Weights of a small mixture-of-experts language model, trained from scratch on English Wikipedia.
Experts: 32 experts in each of 20 layers, 144 squared SiLU neurons an expert, 2 picks a token, a softmax router.
Training: a variant of SOAP for the experts, 378M tokens, 2887 steps.
Below are experts of layer 13 (counted from 0) of a mixture-of-experts language model. Rows are named router (the router's row for the expert), up (a neuron's input weights, with its number), down (a neuron's output weights, with its number) and show model dimensions 0-223. Each number is 128 + 32 x the weight over its row's rms, rounded and kept within 0 to 255. Numbers have three digits each.
Before each expert's rows: a language model's description of what the expert responds to; "mostly gets" lists some tokens that are sent to it at least half of the time. This comes from a sample of Wikipedia text that the model never trained on.

# expert 28
What it handles: Nouns in demographic, election and sports statistics, such as household, age, votes, touchdown, decision, plus word-final pieces like thresh-old.
mostly gets: " decision", " age", " goal", " votes", " touchdown", " household"
router:065100123201112062139163118162168124134186129140152101165168122198110040142158134151175188152154151129107119110174127150135131101140124134064131103105099112146131167150096116147087140100163133125150166104144100099151153183086155091135126119165102141109104129108090079145156175158158151138121147061134067094125068131129120173183071163109062112162123073146113142124117193148110135101126087121158124079118078189150142097165085106066112139152111153182154139122106077071105162175128094163096094112111099171127175147096125111121093082119120059102090140132072136207101134123118073129105113179130151116149110106100135132106122153151071117076188146132134173112159152119148146129178
up0:053144136100147123117112063027161135097114080104141131173184127095143181083146153150137118118146125195151136128144091206114123151126151084181092177138190100160070135147165120119098087106093108108097156144087139190164166049105090128134140133177174159163136126091145092110164100178109092153121101171160096108135109179120113166120101159164202109111121132084126084118200125141160164112076138112155094117125133138167114160095121168143135167118093108132134112155180142114164134127140153086128080127136142085143181119118066103128097143089097133164154041065183137148085136126155123168150111108147132082164137095100117126099131147174136143132131101117180166112098070150128177159148
down0:174136126079118137120135132103130103095138110099117121107073174133092154116122072144125166127127076090159116083078127157145112091199084029090117114149056113147137135118097099123152077160218165235137128114173093115052156116115110119084166134143146152090120162175133097184096110096132101097131111126137130169165106097142133127165138102107136131121137087191081150142152151141141188135101125137161134173157050156119134101102100061102086123181114116104108178109180114166111093150122073132073151108166155066147116129102089059091118132161138123124087096130157124157167093121118069129076089109124098110136065129135172133149113103087124105134106163128076082135122153148113104160150

# expert 10
What it handles: Symbols and separators inside numeric data such as coordinates, scores, table cells and population density: ′, ″, °, ft, %, dashes in 6–3.
mostly gets: "′", "″", " ft", " −", " %", "−"
router:053121120113128103132118072098110121145155133120130121139122119156154093096169156134127154115082104121092085073158119191100022127111135177107142082109087130183131159148093067164144138119089092124140159150147106147121149110089091095147140142145112140057168123115131111067075166110222173113084147104168128112142103139091154135117150140095167151111147148124160161070121119108095109153112119192121179080113116145118163092120104100143105101113133170157129131116088077104211179127166148176097122124163098153121131123128171075083112175158097085099125153137141086225170113115148112179099197074057139090110145179125148173098144118173146136073146151104167118118178107105125121140135
up0:134138131117168131092070103184170082072170096073160081097078171071142131128168097155108133103120109110129172164122095134102116127117079200125101103102162127144115122158107097149124116127184149035107092132078146131166088094088105135137084105142135101105166136151082120126151159168150084155084168142119163102115133160160111082072109144141145095087090091161091138183127126088115158174098120166085094150103142100163122136126196145138155108105136080107076143111092086130155177086151160091054161115137116104115159133134093101116134130203198143125142054102183062147094129137125099148088084121104090136180118136190136162149117141097096129088196136150111142161116093172093115124091
down0:117099113140155125122098171136109156115097109110176113126140100168147135113134120088145171160130094168135098069150114089123123109254128103191185146147138162121134185062147140122160125165171109168057134073132146133111116080087141124086120146114173136189094086152193075098115137188136120125119093169136140170122077063128114133158147136076103119107171125115101121065144071169119137095130154091165157121119114116096091139103141101161121135176117102141102146103136159128148063101132131057098117088075136192152063161069129129134151112098141090105147149146170114125126119090077110179106069117140140107130092134093105088127139141171167114084121175083129099106107147138146035111065

# expert 22
What it handles: Verbs and separators in descriptions of roads, stations and buildings, such as is, located, opened, formed, and colons or pipes in route mileage tables.
mostly gets: " dis", " located", " formed", " ·", " mal", " sq"
router:121130128106149145102155157178090155079145136040121116121142108165125167123136142170085123138093111165102176123144100171141105116113143150183131222133140103090116147185120173144098167136116137202129131102108181113148116165147057098098181109194133104102136090137128170114131123088202126173149135117187180118170133115057163180095101100056133121092119089110132178101157128063122115117095176065111080164096128164096177125084192114129149150159083144119096108107137063129138125100197124156124150166134093123056091146119121130090146100129164091173174151109094146152161141123103122112178122108174128108126145075147114108086163137143170151110135132143129104133131113114076068092184
up0:123121181148095066162151159053146107141126112099147075129094099085148122144154153084090107099165061164099112116151082095124126082153116135144153145111072163099101136173112101161056079044149142162120103164172104120106111110119121109113122113163114077117133106106149088101162112151115145067118074136118085105091099087118143066165112147100172115161120150142149124113075122115129141166098122130144140078207103120149161076166066084141135144121206122101128104110203086094146154141119141135093119171141124095203136160111128092163122175136085150147148153076183081149100165103089118083073070109115107072147138208123149114157101111138124148173139149139121125177128161088184129126165
down0:066148124086074153079116120144099137211148169121035099108169164100100110163184193117176158107137135124121077098094128143105184116085074102097080121137109192157127166063122117147143142152129121128175070079113072159116126141116100159095131141101183117111139140150156106164116109114074141142104092114098116144088158147159051086174113088132121151137207134142132096074150114120171122100151118143100153089142149133150090194179103138124137095101133091129144115136133106169098058132149127139127141124156115093123191142151117171086104102136147131119167150092127140109093096169184157204194129106173105106127080091105129147183144135108107119171072165078157133100106123159118140112187

# expert 26
What it handles: Four-digit years in dates and lists like 2014, 2022, 1992, plus inner pieces like -ti- in insurrection, scrutiny.
mostly gets: " 2014", " 2015", " 2021", " 2009", " 2008", " 2013"
router:158040084139151136118116140175072176111091177137155109133117114089115074133105161116171122103146125154141115118139165092073160155135150056088166099122144050088136140104130101104099145109145104101075095081159089117083149172140152084169130147116109143141119137067108172113068079170130112102085111178178174107167136156191116133133120154146126181153152103091132122122162075161095141126147083147162118063116107120180144121094139120103130149186118051148151172120132089187115102125044122124137141123113161101175140134155093115185125154142223129156099125147128138185129135097083128099094159140159176090120048126178126166173088154115109152158112137098122160098104140112106184136120
up0:125074093149097070130160123127094113155156100165137161141129116102156094121099191130196115147124072085145156097093148102111057096133190165153097092133159100157157151077105118106101109136117083189082087183166145138136115143156113012163081037131188211152181104116152152156148128136153089103046105119165123136140143104092134149145118139105164133089153128128162138104146153192112123110151143164098128100177102172115197146130143191130122121133135148169127092120153106149123124176124181154127146202144101125087106130086083067131152127185149131156115092128087163122069163092103088117085123155130128142103121123125165127087139158091143150134112165149152163119095102110072162134136
down0:136175196147186127098103165114107148127103125130135079093085134138141086113112152173076132118132198130141123154119119131164146157127128049115168110065093159141147086124139125173181131117162148094175166045129126162170172134162172133089134163175110076152138150106145188100169162126130170114155112143110151149108107154145147153110083140088139086108122118098155124159103142100104097147122165180152132163090100075093057140136119063161094107122102080038163140157088140105128096137077110127153064126082153110148153138157224126183157125078078131113151158146138098090113080159177165102126052152173119147106131136087143146084121122136151124170152138158127137131172070154119096180134

# expert 21
What it handles: Pipe separators, commas and two-digit numbers in table cells and coordinates, such as | 70 |, 69.23°W, golf scores.
mostly gets: " 71", " 70", " 74", " 76", " Richard", " John"
router:133169124084123136131124090185110131173057113066139114197109149133102181109143100180126129131101099153084138197185165102106184082098166120139132098088130135176168189141150092120107175108130117106168082127150153131143162159085151125117129167138092144099075095134075209068102155147155128161143086146141116135147086143108125144115099097126094160149157111155132188184133127090138079143167129140185116151114132159109080153096147076151099101140140112077122177120110124154101114106146158146111114196147080177108165115139135137139072093096157090161187174169116146103094077171150124169171047075177107056178174138115156129096118148180130141123112096088138161149118110109123096133161
up0:182141092168094144099154134081146080123164141173147092116182108166198151145143140151135176046121094112095091100096054159130103209116101150086170151130148136104088124154110162146096080122132167115128156101148108096142131168151150144096155103127117128139157101092217055164154153112078143113141104159122154093153115144183100126140085136132156129059187116103075109113101128177116127199143128157107107073126166157146076127159117160137140163116187116174105117138087142116110110159090126081159158093180141126188116089123135137153100176088064145134050122172120178156161151108147092133093151145140095127069131166080171166121144146137157079126126119136169133163134062088135119117107
down0:113085136167085129148060114075110131145138090122099188085087097126158112095107128138088168171164107112143155090152120128130102085139092145149082102103140121114126107151129039148169117111140158166142111097108124077094170172083076166177166148116136154088139116147092167153099075122104102075169099125084158141086164099050102101150076145153111157138153110127190044105112139125114110129120230140130097173090134154091101116109145080095106031148194121058129118129132063115166172100140129125120137126103130138091170084143083106164167189109155109150186144110142155082141103096141150149134096137140152104119106121100137131138148128093131119214139151168133155165104115169097101124113

# expert 8
What it handles: Prepositions and verbs in career biographies after he/was, such as to, for, by, with, after, died, joined, won.
mostly gets: " after", " died", "After", " during", " joined", " After"
router:157118105121090166184163062162099111168146144159129089140163154108062125120072119124071129115204142096114129191125094109106094115155110147178138102151155112157131160153132050121098110085123150114121151119154089140162140116130119085172088175150167136188110159142136133127092125175084081158168103194163093108134164117113162080106116127183101085101101184136105159097164169133119114152129134086139132219089148122164117103082137118097122138150125118120205093138088188141108093111153168100136091126155156154077179106206129133141137073090087118094112116149162214113148105097130112111105125169141122060072141125100125131183166107130138134220131101123130100126116118095165103109178
up0:116116121135173131154163097131150152159118191146140122162106083135138121138078188101120086149111140136108101134122102143127124151113142113100153158164162138095078167043206138126088160111072118130167149075066109104163097112138177163102105146150138175147115088117091144134158083147079140168155205078138147145195119117155087116160113079082153172162152107138141076089112118092128115161134159135138132204150089106123130118140118167128149145081103166092094101151114117130122074111170125161106123105100156171170112171127119177128143130159127126175149073161109120127159185159151122140148197128095121128137066085142049101118127103190072221126092138157152085137105033126106107132175
down0:062144096135128092144118141180144084114142157140102114140115100147130137157156135199064146078148115144110151178133097097089144108121081121160109136130151171141181143170159102083111066146108148074050104134154144188150158171158162069086065176161084152110159155150130122053120032102105096127166094114084174107147149136109078164158092181110142144117148102142133178154106128158108116186128141089137081082163112102126083146131177118089063158117139089096113113101174182106151121097094143100082111125135137143141108099138098104129145128123127124133096169140112137049097087173110143077114072150176112153126154124160171147093163155069130100084144114127099082101140182114075152161113

# expert 25
What it handles: Word pieces of personal surnames after first names, such as McC, Mc, Jones, Brown, Sch-ü-tz, Rosen-q-vist, across many nationalities.
mostly gets: " McC", " Whit", " Jones", " Mc", " Gib", " Brown"
router:165153120102104130090179158169128105146124137156117115173143082124102114111086106131118137144144121136132154166174107164093144150136160161117203108141169173145176092103190163058109128082160171117153094129129069136079149139117185156142144144061140227089095120123088146186090127154132071149114143127124142121118140138188132160064126101117183068144133114101122091147173131154148112162138087137150132169114098133094117100090124150108139091152120133103187139086205187152071153095143176114126151106105177062169216092118120139119113090034139149145154076125128146089135125086169111122132122117148129131116157112093164166044127126097153124133093103096137122168147099116114183134188
up0:130169125165146088129115131171143111157128120074177082132117144159118090118099078137097128106043172125114099137171133158111108200189091151143105107161151183154104144120118074178139095103076144109112075099143147121104105111116150108163104165104126162077060130113166117159150098146127119136097154152161185109067132120028102063144119139117097122173164177078148112181128112171185092144167160085136103124123177111155111125103165077149083088153117130149152174153217086168107087131120137136134109109144142124161141139072116088110069107115147134132145133122179113106159111161155145154137135152158122124091126111163118096123123163118091163205167191188117104096165223111115118150136
down0:163147137118153180055125097077061131171094134123085152097136141164122135148173144197123146109151099105118144096095093149149181173084160078097127147136086117124149197132117117094150139136170152130152168112070176131118147188103062098139128061118184144194087121138106162138141152061108161103140122136094146138110111142126187077140129172177081111071104134176100122124089164142164060132152158111093145125147124096118097158145170098141112124108134149130115106096065116121140097128141111161050081111124148117114125099114118088159105114113111114146158113139158089195171188089113213148140086109130093163118126161061108131115136144150128124065072096155147211171108066135137106143127

# expert 0
What it handles: Word pieces inside Slavic, Croatian, Czech, Polish or Cyrillic names and place names, such as Tomislav, Krzysztof, Škvorce.
mostly gets: " Sh", "š", "č", " Je", "ić", " Croatia"
router:217171162127134116077122132114174064142150151167131119193095140066165130076141110113096140113168159095111188132167107206178166087141079193196134096127099201169110086128155139097133122130155081137132106158105160135144076039077077129131134114100169128102142111091112096131112145100077098118110084141131106116130082134154128090103095093128119145105118099042132123178169083083126111094157150123156090104142172087122099118173181105102181130126154118124111134101182096143139109082144148102143143178093148092124145141102163157121105110138152196130131145140161139087126165134148174100103105093165102112137108164090107159075123137140074127125126065171173111046139129124128143107131
up0:063119118105115100101192097121113098162115099129083090155168133158164181241094069116144149185116109092074101117128148109087074143110192081084152167157135118071129158089167108120104084103124118120176171084182137163124159124114133108078143123152153160138074132075151134169150115126162161079137168045115133145084148113093179137110112144123181106088150160167117101202121122126117083148121088136150112153065110158149171109140116178089073187148134135101134139161149087117082152136176111140089109126080105163159127126103152099102142129158162113173119122119131102138164099151109120092161094113168143151122176090158118092078113140116123171168153142148143099149110096207087118192121
down0:151109124106087172100090121140160080091155131094167144124171123087110150080145115116138177091155103182150093126131094131134172081151092117130106095135147129135079140117112174209131115152138114131186079107096082096056046101114152126182149147086135150117215080114126098128072156186102127146103188141145181175129083154226141145121132095159040159143100117107168084140148053111082126138137087129096114092160120142133133159146105111086175046102161105099097110096116184118163083107096113096126070136174108125104124134137096109125159090086098141063114135096165135132112115117181110124133113119113141072139140050139141134116124112139144080127148153118127107123128120110150109062143

# expert 14
What it handles: Word pieces and colons in species classification lists, like Lepido-pt-era, Phylum:, genus, Clade, plus in/of in list titles.
mostly gets: "Scientific", " genus", " Clade", " Phylum", " cy", " lit"
router:103138141102090148125154158065081122169104065120169120100171138098134109131126134111181099123113111093153107142115094072131169087173150137084082183112151117143155105182233163131126137117124157130162070129130156133130107132129094187127116117093081177103168091172144156124167128118141147159119151082067169123146110114085073169183161067091152123124137126133106163146131155165156150176117115152151139153128199139092084133144125107143122096117176224091103148120074118126144129102125169086049098150131120092149122181125131124135085118143159195165184132072083129128043189162141075118124128048145074152123162196091109175126122141136126148115107106123150143122139139142095142107134
up0:096152117125092122117100129076138077076118127103155123133166140109086098142141111144072112174134104096134095094111142162143083058138104129135146196133082136156074104148129120116138088141092129101110123063148154187100157136135128079147154159097129115195152103115084142085110083074112136126114138142150123081109147118129193130146142120130098080121131117140160076148132092143087133053055118178085160138143126124138121134165099182099085089192095103101192149151144149163144187111161054160118173108082148128145119130094125086085117089137080101123171185111105131154097096113208137160131143159113087198111140089151147023097120111165148157074169177118117185110133079110135144135093
down0:123155179118135123099189096088137153077069152160103165158113126099130133140087149144099110124112151099131132160141137114063095091116110141095124145082056109142123097164160107123165108091087133070070078099059152133168134107102147163077157093134127139153127153140148042139153116105151126121198112119122096104135138214092121159119127178135186178130147113137106139112135121128182171121101109181083119134140157166054088132106113109165115169116155150130096122096055137074042141105091148139125101150186095098146112142159164176136170118088166142129193103202145084122109093143151115195099166125189106160170140137141179125098106180134107188169172118137154111120099091115141136158141

# expert 17
What it handles: Articles, pronouns and verb endings in plot summaries and biographies, like w-it-nesses, touch-ed, a, the, her, married, wife.
mostly gets: " died", " wife", "it", " her", " married", " working"
router:156132237125082115156202052167079080210173141156147082117156162113143158112108141109127117138183206070134113145121094082151113125104146161100102126124152145115123142133191130075137158124145154120136145134186137136118120153166138146140134119146112157120108140162149173183097116173138063148134132149026084120110150162152128098082115118117156078132189141111092152110130141125166117183096143133102119167102181137119094153104161105151116150117194086125165137121103123175053094102088167081139111114121131172062150086167138107156144139112142108152105156124147160147098078111077150154150123182136151034131120116126145101127136100129118153146147109086117149147139066071080130154174
up0:173105154111097110142080122087129111063115142144142206168126144172158122063129114196101183103119134112159105070078153092156128146119137127097143104164150125108104161120098162157151103107136121133093104135125193123102117138092091143081181193073149178119121095143190134147135169126096144115092135143159142110147142179107110184151148148181100138111130080075201136126153091138107165130144100101175144055125090162131125130134126098142170151133161124139140135149109126122149175175168146103156144147140114162143137176115099131136152143041154203175175075152146159163155112158190136145120109139141193196121099134145126162067160172209162125062115146169129129119127175100093162192138
down0:115096120095114099163149101147124142134159100132124114153126095105144147132109135113136159136124110132162152201190186118103048160126125098141079138124164184091120106126143199143105151109133150159179104140149201166088172161091105152177141088185085026071106119141126146061093126074107142095072164140094142094147126078122078125107070102096115107130091122166177105172105115124102165105134152147085120075126130107133081084116142110189131181107140059141130130109123146088118104076083070142105173104213128111151110140163164163074166164175113148133118111138157118148076176146143152127133117106176115131111103141169147130084161081153126135147153177066151123067119157109175119110138

# expert 3
What it handles: Infobox field words like Born, Died, Binomial name, Coordinates, plus mid-word pieces of foreign personal names such as Ohana, Jacqui.
mostly gets: " JPL", " MPC", " Died", " Born", " Binomial", " Pad"
router:140064176144127131122131077074108081144123129120141136122139128193138145123151147099189151101087109118214104127151115152181186150165184159178082151172103169153085102132154099170122101132085088132095138176170114140100103074101103120091100108064191122185143089082116127147098070117115122180070157143110112153130133157111140123115158081148101117153138188129096168156054078121163063129136168177144101078118143152163108118214140093135150141112136142140082055140127174173108119124141060133161137165121089156103085139141150190119067123147140184121159115151143126098098136117073122133142120110154085120129158187122060100129131141125107164117083128164097172101146105088122135157114
up0:126098127180113075150133089148165133103073155169080162149178119121110158107127092193075105136139167088136140156126195077155156160111094114089198159177106123091121127178105106080061135170099158146099119118179183134124101162108102141091103184095139105146087104142129080089199083064070132142111078093131174156133124084112116132146167082138160120134060125100176116152120107124140124109170184117123145102118160123114093163178162131131132160145133180092131130154079122110136143138144145132125144149139149190161117144123110044138148128125117182148110137085199167141106105150166124155175089099108104135133088148164088132167146083157146120142064062120178095174116150214139121124112
down0:105129111101162126065155069132152073159103141120188137084175089092167153155167094120108114099134135100087121137108077099144166155104114086118111145120129122119130094145103111131144098132134149167133119179104100108104130119145123113182114107170145035108115115050133166104126150136110163102133187146145086122169135078162196112148076192184195146085166136153132115176128077143097132114124126143112113118130088121085150214123097134137130105162142178106153102121107132045191114198140079105145109134051138153116142096178131147180076131104122054074148157144163161146120098221155122132106142152101067132182164112112115104124161155077149162109121143104101176150114139162141152106148

# expert 15
What it handles: Digits, years and short endings like e, s, es, often inside parentheses or brackets, such as [es], N/a, 88.
mostly gets: " self", "Be", " wa", "Gls", " lands", "2011"
router:081174066109115154163115148086132139068119124154098174140082126092124175105138185114143126102114147142183134160111161126153139152133169109093127126090066084047121085115148099135148128126055121138100130156096116137131108207113096069093132178119139171126122091129124196131145162078080124110128078122069132113091113171121109124092132125138137131075128109200225113201146115137119136159151129116129126119078128119090125200122137041158104096078170101086164125184125088139173135116083092127134073106197140152118112104092100159128183162135105105126130088130113024117135142164133130042132128112152177118114120163111171157173143124105131135138124116138124147172106131138122093116098
up0:193138117115132176091103143175130127126156117115109137041141134082197129149194149139139122128105063111073218100115095107135105132186119066156144133149103127101105098156092147091161139124108096124135152118140144096093137126108093127063135130121085106088155112146204184107141163125173144184117095162123198111127101163080162094121129124160147079172147194135159159136169125119115115177124113111126095112093167161156108202133129133064129126174155115146114130120135108118199126114059192173141147100116098160202077086132102154118110125147104162213140122051142134108126164125161125150107137132095160173126101087121104121105133150111176103129139138096120103115100172152117097183197
down0:141098120152141143170170093213110140120148095122171127172150207112119160120165082125116159156124170131142099070202095150143087111101151092111068132114100154152126077166089115101149126106176169126110104094130120161118122151160102153147158089163107173111075150127129144148169161160115147128074134127110139144022158115062119155142115092146162189103128089131161102138106133134110110160126064106113080116127107147106103108196139081129181160157118100122119105154171128120105103117168092113089081135125157164142141053159147182120156105142140129107093119137126084072163047106163183101173072128155119127127168156145181116137159139104190099152127089127095084081105128145129035080126

# expert 6
What it handles: Middle consonant-cluster pieces of proper names and place names, such as Dundee, Calcutta, Chondrichthyes, Rogen, and common first names like Charles.
mostly gets: " Golden", " Mike", " Has", " Charles", " Louis", " Charlotte"
router:109130155098105087109108129170121152177099109097108090077099123138140092184092149134111077119157127140081116125158134172142111080145190192142134213127201131118135109201146119127064092118177149146125128122123104145181125181156146130144116116161074118173092136110121157200104204111111148145102138075108079132088086130102151138121106078118084127169109086095060107100220124147162159147111135107113152101136111175120109097154093155102107134135104115127119146100125147154081178179172128143139074182104143139132133114121082115114139103095149134141101063112104185122109125100116133226137127096188155115183109091126092098126116145096063109156145081186145155133106090176168105125177
up0:072194093080085097114158126140141173121099113107170155093129087173136133111115128137151145127127085163191120083132095140121112105117152195176123154112089096113126135133181128105129103141062095134129154192124171103086189125049188062097149188095126187144094116127140115124107052130153137122091139134113118151117153147111164185101146073074108113082133144130118112074158125118155109145133066130135123121082119110154171075121082129119083103127139104122055137147105095139145107137109115117177114204105135116156099038158100178100140172146094156120133136146177137129204120140191180091183135110072124161097141171169103144116095161125137157100108144164084134154137173179110109134161
down0:168113170117156110129147090155086124115108181143158095166124086107128120131097137093222205082133147080117130129105058116112201126069092104151112119137075174106124107138123128148094171101208139145161141129139195115076101147155056162125164120140156120073080123102169126105132168128093126114187126132154075114135137141169089120121087084089184082109123112133122188159105179116123146172144192147130112166117131111083140090156188104115091167219148154166152102087141120088065081144148122135130154082164116111111146152145119108175131131135137124116114133139101117123127182119159153099088075129164097191129074143124143105116084125090124116102140167183090066112100141145101135080078

# expert 19
What it handles: Colons after infobox labels like Rank:, Genre:, Starring:, plus table pipes, list dashes and listing words such as including, include, titled.
mostly gets: ":", " :", " including", " -", " include", " titled"
router:054138106143136142176118079129129111171123142110111154117160149123161098110160063144133112099138126109119124130135094133126172099061147134186190167136123156147116189095109099104109197113084114089108140069123156119115157144071116117151150072178115121038098160130100176110076123157162129119153116153190107140149124182039095123072071106142165115123110109124099196179077129118182107120151160070138113142139150177118078128141157117141082154134116121136096151100132210111093157137129149090149108098134108043165131164170113101124107161121103176137175157175143122146125115142177133153114103119108078100173135178144130106122180124164181158126178143071123150211165144093127114146124
up0:194186133129177150113099169100154123184158151158061141128175047117140176133115089127181141074082108080117088100149147122101062128144097114110065115152172141153111100115128119160106125184122146148161126111179136132095105159123109147160081124135161151144112140180119127120145084145080119149119171114095098133125072119114140119181150109198120068089169167117135119175139119130075111107093157175189161171103208115122101120156149109151146192123182082154109138084068074189116138132117175107107145102126101076119166114123129121149126112121136100070166162095114115079168132127098208099119128117113179116126179156126109137153126189169152145056134161153089143162132138100116171078133
down0:163128066176106162127110067150165080146152122097113127113061171175137123097102143132126124190172055135130181152161119083111123095149175142130130142075136136065147149108144081155121121112138076181115170120128140075101153143097150162087120161134145141103192083152109076128149124193191098111135114171156187201148179089151140113115170089117127136107144159152132161110135112148108128071099091174090183078105201100111139128159159136133194152119129141107147104135160194114169097130106065087105139185130174144092104188151130144113149157177138135133110074100147127167104131155110116138113119118119109144144166112091106156148134139044224080151159118102171167101110116125106129137139

# expert 31
What it handles: Military and war vocabulary in history articles, such as Army, Air, Navy, Battle, forces, aircraft, infantry, and names of units and wars.
mostly gets: " Army", " military", " aircraft", " police", " forces", " RA"
router:236111159131110155122098129181122122105140100110142158149161116166117084141126143138099154114129180123108077127165130153106170135065111119146133158129196102097184111078095151146152142108086175131176141093105145121126124131114173024128118169103073130104155128108098144134068106148131147173134139188124156153094101181062152097154096102135118089183127179162184130103107094110080119106057150074143068129103142136158129100099160136207115148188145173133076171126161194139148184130121159130156098114053075155110079099094131118132129141128110111134144138113149161116088170140179076131137113116162120128109111146181129082137166089159191131099158115135172121134094161138098090169153
up0:096100167126098147143067106169173152128139126128112103178133139143091066110156124178177129140113141123070152141145085106192129156143105076151092178145119144094145125148114119143078129144117097148149110098120163114122175206149111128145130130077170124102162129159178154142191146178094098113199103118170089201147107128161153105206158147126117164129167083185137082154105132109127178089085140144141107119151135176179101169120141140087162168171111216177133142112178174174147167112135151158128101166133159094085096133129158157101081118141076113165105143128145190071137162160089175146124138183125146099189161134136192089186142129128102135097135182136101131123182136185125122167120
down0:153127136181127110107164153120099191162100145145193119131115125130193141145139087184113104132121126110172126159138135144077106141140154190167156129143067138195167124124115107100145105120131175154141090165150122106087099152106137141069118091141140114124151105129124114104130155085135140086098130162176110111181141177054118165130111156036080173170081105171090093145195102151174143128205175126185184135101110151091074138098091157136112126109112155111136145111076113086138080084087125107122135166154101100148167113116221122111146112132099210100144087133126070202134097081157130109095137175104118113090159131108069114087137100128140154198122158135184128131083150126157129109111

# expert 27
What it handles: Words about places, roads, railways and buildings, like station, north, Avenue, terminus, Coastline, Basin size.
mostly gets: " railway", " Mount", " north", " Building", " MPC", " Line"
router:126143105129128148082122182155129147108156137041143133144186066130135140122153154146074100098117126122162146098121138160145138107115129125136123195133088088091110125188094116115137172122177153161102118137087157153160120168142079090077103113180135099081124081131144147138135156130216140153107105077193142184168110148072140178103139121052133130137143080100135200087163151065125131109080164102106071134075102190100175115105189139136124186141088145116128124125157071119191186126136101166125148166096085115104106134115135148124150131136176074164137107111051152141139157134115109147157123077161186109130154095148100119093153176155165161096119151192146113128126124154073086105182
up0:136142126105188128115167101116119125159153168110152155119092116106127106159074176116175156123107097143105167108181184156116109132166114162160089226102175116118074062106094080163171093128087135100179175181133130139132134147141071079190122116178143093094116172091078163168119166132162135125085122106132087140097140125110203090139178120122168138118154137138098118179145119116165139181158124077150181090115171110159111100148137095152172153143143077091147064136141091140176144139116144135144121115134087176120146126135086079090142140105186134167157199130126075093139103137089091131093182150116131121113087129126099156181098105138144164141165085143040208150176140098122137146125
down0:120137174179095166199109147134103122117187139103133106136165129155167135117146153122121170177086148163136101087108103106138182186133108078119099097118113058217132126139151098086124131150128129096088128080122140187152106073084097084117157142116180122069106129145127145136113111110095156153136062174179130075119145109082146109137119135122139148113101125152124165169097199150130120143141124153116160126111128084093143161111160102116100148137117163140137090149080083079094126182060048076081160117119118087117130070168085138152123138158139171151146141103123084109117086113206102112111180101109128097202137108102124105171130126126137123161052188168155126064091148153178143202151

# expert 12
What it handles: Final suffix pieces completing words and taxonomy names, like Traditional, Nintendo, Mollusca, welfare, comedian, often in classification infoboxes.
mostly gets: " classification", "present", " Animalia", " States", "hip", " India"
router:112140115094093114110158091154136115134154098114156120140102168109184138081199090173161147080124073165102146109135147090112181147176073178122113053090150115124100153160179149114128105146142135055175074072177145119098124134130109153126091108082106117105178142101108134101196127146100103116189094097112154146154075078147072142102088101131189153146167144150171117136131173156094109142096154156158113159149114094182126161136236122153137094111147118139150144130141084107134167190143177118108138113184117104116040146095174170120168161116108140160155184188116114133086115089100142070173133089149119111106138175088080119115127108114097090161083175100124152142160116097121151126129
up14:096129151147130091130121152152090142094111065145183107110103107176158114178135144143140163124143129168126101115102111156193136154107095183160109136089110134167151180061171061143127129153141117134098134134100130085180127111131101077136136078098110101108128193127191129143135158136124098145043098184127159143167137118109131127077123167197160116084122133176116132164084109129108133084147140155062106159115189140137161144139127113087105067107099146148101137121100130087179154127170151137169144145100130144135135067157209196068136101088106139137147114179125138075145156090118143147130132120125131146132155088132063139134138129113053022147144131142153121149122100159182203215166
down14:102145129093106089078154148103146106177086124130115117184172093086064193053135136136091113156124156150135154102126132090118131044109104149071166155132182109068094169134098189133139143077151107145091136175126100151140102070143141139086100158170128124114074163151176144156121101125145148140124166053045131133041118153118075174125103108097114146125196130126092174104133139132145029128134128145068169053144105123103106160094171135102131175142156131120085100110102138124104101124101120159160112182115140145151112142137098126149148089178153108085118185143131118161080186120168084098164162155174128136092133118145101143168107106104190128125150124074128125117124089133165102101120

# expert 9
What it handles: Mid-word pieces such as ti, ea in names and words, common near album and song credits, like daydream, Mastin, Kostin.
mostly gets: " cho", "omet", "stic", " ±", " Cho", " Peak"
router:093120130161076077118149078152079125138168153131074088113142107171130142121113105111138153177121136169182152114130140152175119160131121106112075087131142166179155074099145100081116159128070145117173141147147106161152178118098147242164120143109118148087084133185111129214112103134121106149094186147080112120119146199175091137113130084131141142125109124093115105151103125117197109108131157094147124145107139127127108106085123137156165155080115110139189147172093144095112173120146060119096139193141090109151157136156151128142069086143114092146128103106089156133096145156107109132159117142192063118092057086129114154068146194119138103100104037106100081118190124142184150113108
up0:147134155153130070127128121142088124085155167172111141144131114146109103107122093137117154201157139161154112097126152157119134143099194141130101135116112123173146173161124211139111119111144186161078167133159153089138149132149120152183185146137087118046167193121147126096117107127116156190115130106176169130063180135114137147150132120162183138140136091101135110102150076183209145184116078121097119151040118101131107189131098096114151181139099097129199121086117160187116081105145124113151100093128142122159049103115125099169141134109191183189166079155103142131134146142122111043148127134129134103097104075125114181150062089086114144080084172138118107137098125122108122116116
down0:158120149142088184124070182156152052136141122171106096119126181088174111106134105093132125175108127142141163186085127168093113171101157118159130136132105170085125164125142062119152131176155156148166081125113121158151082082143099205129132135094047110088091071153076137146120128130075119109131167113067135139154125113119134133087162098114063095178177086129077190093071128138149168099113104099133149129153098115168046098159154157130177050101145143113111087141127125140201125109097094134131115105139087132132158120108155183175152119139175123098134112146085148144153099064080070155118150144122091169102188077147115100092113095128124135160133103143162081095110111113130064146140